config.toml
n_layer = 9
d_model = 768
n_experts = 48
experts_per_token = 8
d_expert = 160
d_shared_expert = 0
activation = "swiglu"
moe_layers = [0, 1, 2, 3, 4, 5, 6, 7, 8]
router_score = "sigmoid"
normalize_top_k = false
routed_scale = 0.707
balance_loss = 0.0139
balance_bias = false
init_std_router = 0.00672
lr_router = 0.000946
n_head = 6
n_kv_head = 3
head_dim = 128
vocab_size = 32768
norm = "rmsnorm"
norm_place = "pre"
norm_eps = 1e-05
positions = "rope"
rope_base = 500000.0
rope_fraction = 0.25
qk_norm = true
attn_scale = 0.0884
tie_embeddings = false
parallel_block = false
init = "normal"
init_std_qkv = 0.0142
init_std_o = 0.00335
init_std_up = 0.0142
init_std_down = 0.00205
optimizer = "soap_variant"
lr = 0.0027
lr_mult_qkv = 0.7
lr_mult_o = 0.872
beta1 = 0.95
beta2 = 0.99
lr_head = 0.00447
warmup_steps = 50
schedule = "wsd"
decay_fraction = 0.871
decay_shape = "linear"
final_lr_fraction = 0.0
batch_tokens = 65536
seq_len = 384
doc_mask = true
train_tokens = 429900000
steps = 6560
dataset = "wikipedia_en"
Below are experts of layer 3 (counted from 0) of a mixture-of-experts language model. Rows are named router (the router's row for the expert) and show model dimensions 528-575. Each number is 128 + 24 x the weight over its row's rms, rounded and kept within 0 to 255. Numbers have three digits each.
After each expert's rows: "raises" lists some tokens whose logits its average output raises strongly, later layers aside. This comes from a sample of Wikipedia text that the model never trained on.

# expert 42
router:101170150127122076122176129116140166134121081144072141178100130062101157104120121118139167133140128093092131106129145173136125120103137071138095
raises: ",", " (", " and", " in", " on", "."

# expert 4
router:114125127112129149140173159084111121161143146209157180093085132115132149141139112112146140185117133126084095138108142151098110136115093141127130
raises: ",", ".", " as", " in", " a", " ("

# expert 14
router:121101151110151141169147159113162135155136123171118119149126125121123130107140146139180132128130110112128118085091146157100115148129172077152126
raises: " ", " A", " (", ";", ","

# expert 44
router:150118138101141171115152165079122118135118125159173171125107125099102113171115116080122144139156132122110095122104159144113120111109109128128123
raises: " and", ",", " in", ".", " to", "-"

# expert 35
router:111103131097107159145140137121134125170144088137122135177105151089123135148154149091149123141154128167112112144118150138084109125075125104157116
raises: ",", " and", ".", " in", " ", " ("

# expert 46
router:113119152097134119167172165099105157165112098155101124147112106122124164107118094097166108171166125171130079122126111158127126133113131100123130
raises: ",", " (", ".", " and", " in", ";"

# expert 38
router:130172121105158110159146165093112150153091119141084133111116097098136134116110127099149170141146131126140092107126130136111099110100132081163131
raises: ",", " in", " ", " and", " (", " to"

# expert 25
router:136102155107147163134143134120171158136113092149124152117146141093122145125104145099120107162155190155132120120118179130124089084136116099132111
raises: ",", " in", ".", " and", " (", " on"

# expert 26
router:078132113110103150135137167110139150134116116133136097116103082103113155156143104101149118158150144118101066127125149136134131163110137118146098
raises: "s", " and", ",", " in", " ", "."

# expert 23
router:135105137125133187123148100104092094151098124181145164104110104110091138179135105104170123160113145096110112138110158132126095129121111099132125
raises: ",", " and", ".", " (", " in", " to"

# expert 24
router:107112144113128080110127173104130174140109105147143165152140107094118127138130153047089138170152121118115106105116136170162134119116173119097124
raises: " the", " a", " ", " an", " its"

# expert 13
router:129123151089149105136141162099141171143145076146106189189127131088121132119156139103121142164151081119123110122128197152113081133102109140131121
raises: ".", " and", ",", " in", " on", ";"

# expert 36
router:128110111093155171121149146097160128136149120144120164144124131121094121125130142095167119142140169139156086121133094134110120114121138123164129
raises: ",", ".", " and", " in", " from", " ("

# expert 9
router:112143145079131100133141154129170170172138102146128120180153131117122170147151121114140159165142152107128124141114129138132108122112117111131124
raises: " and", ",", ".", " in", " (", " on"

# expert 47
router:122112130103095111119157136110104124133095122170133096099124136114108173126198112116131126150099129114108107161147118132170097124124158097151080
raises: "0", ",", "-", " |", ".", "1"

# expert 21
router:119117147114130146158160118092147110146108124197155183057112121098127135137105122110156180150132143122111088132141133137104104139123144139152127
raises: ",", ".", " (", " in", " and", ";"

# expert 6
router:105157153128138098152187138117123153171111122142097151183110139101152184105139158105134166137174104123113109102133124154139115118096191108161112
raises: ",", " and", " in", " of", ".", " on"

# expert 18
router:157116086137137114081126129107100161166097102141087133108112073081107114132111098065139129151156115092141094091115140147138100127141118089112133
raises: " and", ",", " ", ".", " (", " |"

# expert 10
router:103145140110138116129169182108123156167120124140073126149132157078087138151158120118149146160110124095154121068082135114142098099131173104146116
raises: " |", " (", " in", " and", ".", " a"

# expert 16
router:096109136096168144163179174107088162172102092145118140115103100146103148136131140101167131149138117154122077108141125136113085130119143124136116
raises: " in", ",", " and", " ", " on", " at"

# expert 7
router:128099127124112119166140133101128144141135084154091140147133101122137144138121130147134122134127113116130115142123133193109061162093157121103134
raises: " the", " as", " with", " and", " a", " in"

# expert 43
router:093103123121120159182154159117128133159122099185167109114163104125093195100139118115120131153152121121046102132130116131122111125133126153146093
raises: " in", ",", " (", " on", ".", " to"

# expert 30
router:119135142090190149150144144104098143129124112114176116140161113140160171106114177116131143164107161132139133129117119159124127097091130077137104
raises: " and", ",", " in", ".", " to", " for"

# expert 29
router:055088111115103123158128181080130169125126123122160140141129123140157165168132148128128161154145104130107101124136170177120107138094098144140120
raises: ",", " and", " in", " on", ".", "-"

# expert 17
router:107102125110127161143136140113142149152122120161088137159118151125108141108134136109143133136123113127094101098139123141113141147104156096202087
raises: "1", "2", " the", " ", " a", "-"

# expert 12
router:096085147107145149140143148131165170161145119137134129121145112152124154130151159138126126140138152149092089132135100175139093104116143136148132
raises: ".", " (", ",", "-", " in", " and"

# expert 0
router:075121115109161085146143155073119167164146138129147137127118118124115155118121155117116170180149115127161099117101150132142098127117148162166112
raises: ",", " and", " in", ".", " to", " ("

# expert 31
router:129137124091137188136163159090115164142127117172124122139122145111124115143124151063138122140116118142102123142150115162118139168106164138123123
raises: ",", " in", " on", " ", " at", "."

# expert 39
router:131120160126127149120127120134173154145143101171145139137127102107151133104111138116130112184125180150139100133162125137143096122132170089137114
raises: ",", ".", " and", " in", " (", ".\n\n"

# expert 20
router:096120144105125113146157165116141158141087105163131135126135118125124164084138149095135159150144123150102112116120153148130142127123169126134102
raises: "-", " ", "|", "2", "1", "."

# expert 37
router:128107123089148150126133169059130148142091151116086132110144142058112141114116124109146113151154134109163120113105177113170094120134125141125113
raises: ",", " and", " (", " ", " in", "."

# expert 19
router:112120139108176145115141133104132150148142099144130154178138160129117118127148137075160138136120170125143103127147096142104139110108146122150121
raises: ",", " and", " in", " (", ".", " for"

# expert 40
router:119064130100145131143141147104101120115122099177105100100152109041119201122122132115160150200155146129110129117126144168147095116135142072135082
raises: " in", " (", " and", ",", " ", "."

# expert 3
router:107087136097170137147153140117135145156113090156100199189109127101105128149153099119118137141142126101141119104146145143096102119103125082147140
raises: " and", ",", " (", "'s", " in", "."

# expert 5
router:116116121131135133118165148089104130150136074146146125113110100107139132107118133141112134204148151139105103152133115155116116122101138081131109
raises: " and", ",", ".", " (", ".\n\n", " in"

# expert 2
router:126119147112111109188123166132131156181104096174105121142120091063168144121107124087137110167118146126118093118094102157108110100139151116165072
raises: " and", " in", " by", " (", " as", " to"

# expert 15
router:111097122099139163105153138090116148137138112126158111140159181102154185127100139129129146169127138108123122096094134156142105114065100121157091
raises: " and", ".", ",", " (", ".\n\n", " from"

# expert 41
router:082144146118122112145137141107144149130090111133086119152145086120115167127097113085128130150139098127093077121099142147121128138128164122141115
raises: "-", "|", " ", "2", "1", " in"

# expert 28
router:118109153115119102148147150121140133140137109215117148121131103131088150124167142098127163136162135164081104135116126141140098133135181115138087
raises: ".", "-", ",", ".\n\n", " (", " and"

# expert 8
router:094138125087173151105139174090143180130120086148090180177135110095139151083169137132088107175142134153121134110124109150145119099126140111118139
raises: " in", ",", ".", " and", " to", " on"

# expert 1
router:098109106099135179108145157083132141170107105141110132097130111110112167151142087117138129128126128116106091073123131137166131139126088084149112
raises: " and", ",", " in", " (", " on", " of"

# expert 33
router:101147131115137153135126142117126159151152117138161102159114136152159166099119158155122160164111137135116084122129113176143104121076139139143093
raises: ",", " and", " in", " (", ";", "."

# expert 22
router:093139112066135186113149148099136131127132155130157141109107139112134139116121146128129102156122134089131091122168140154100059115095111116125129
raises: " and", " in", ",", " (", " ", "."

# expert 32
router:120104127128179151133138122135111137160115118137088142127148121109148140138132136114099111186145180146121114101138124172139117117137132117161113
raises: ".", " and", " in", ",", " to", " ("

# expert 27
router:122136139113140140162179112135114172164104082157092154148071135093120123119140113123136132127111135128110116124149148160106124121111138118130090
raises: ",", ".", ";", " and", " in", " ("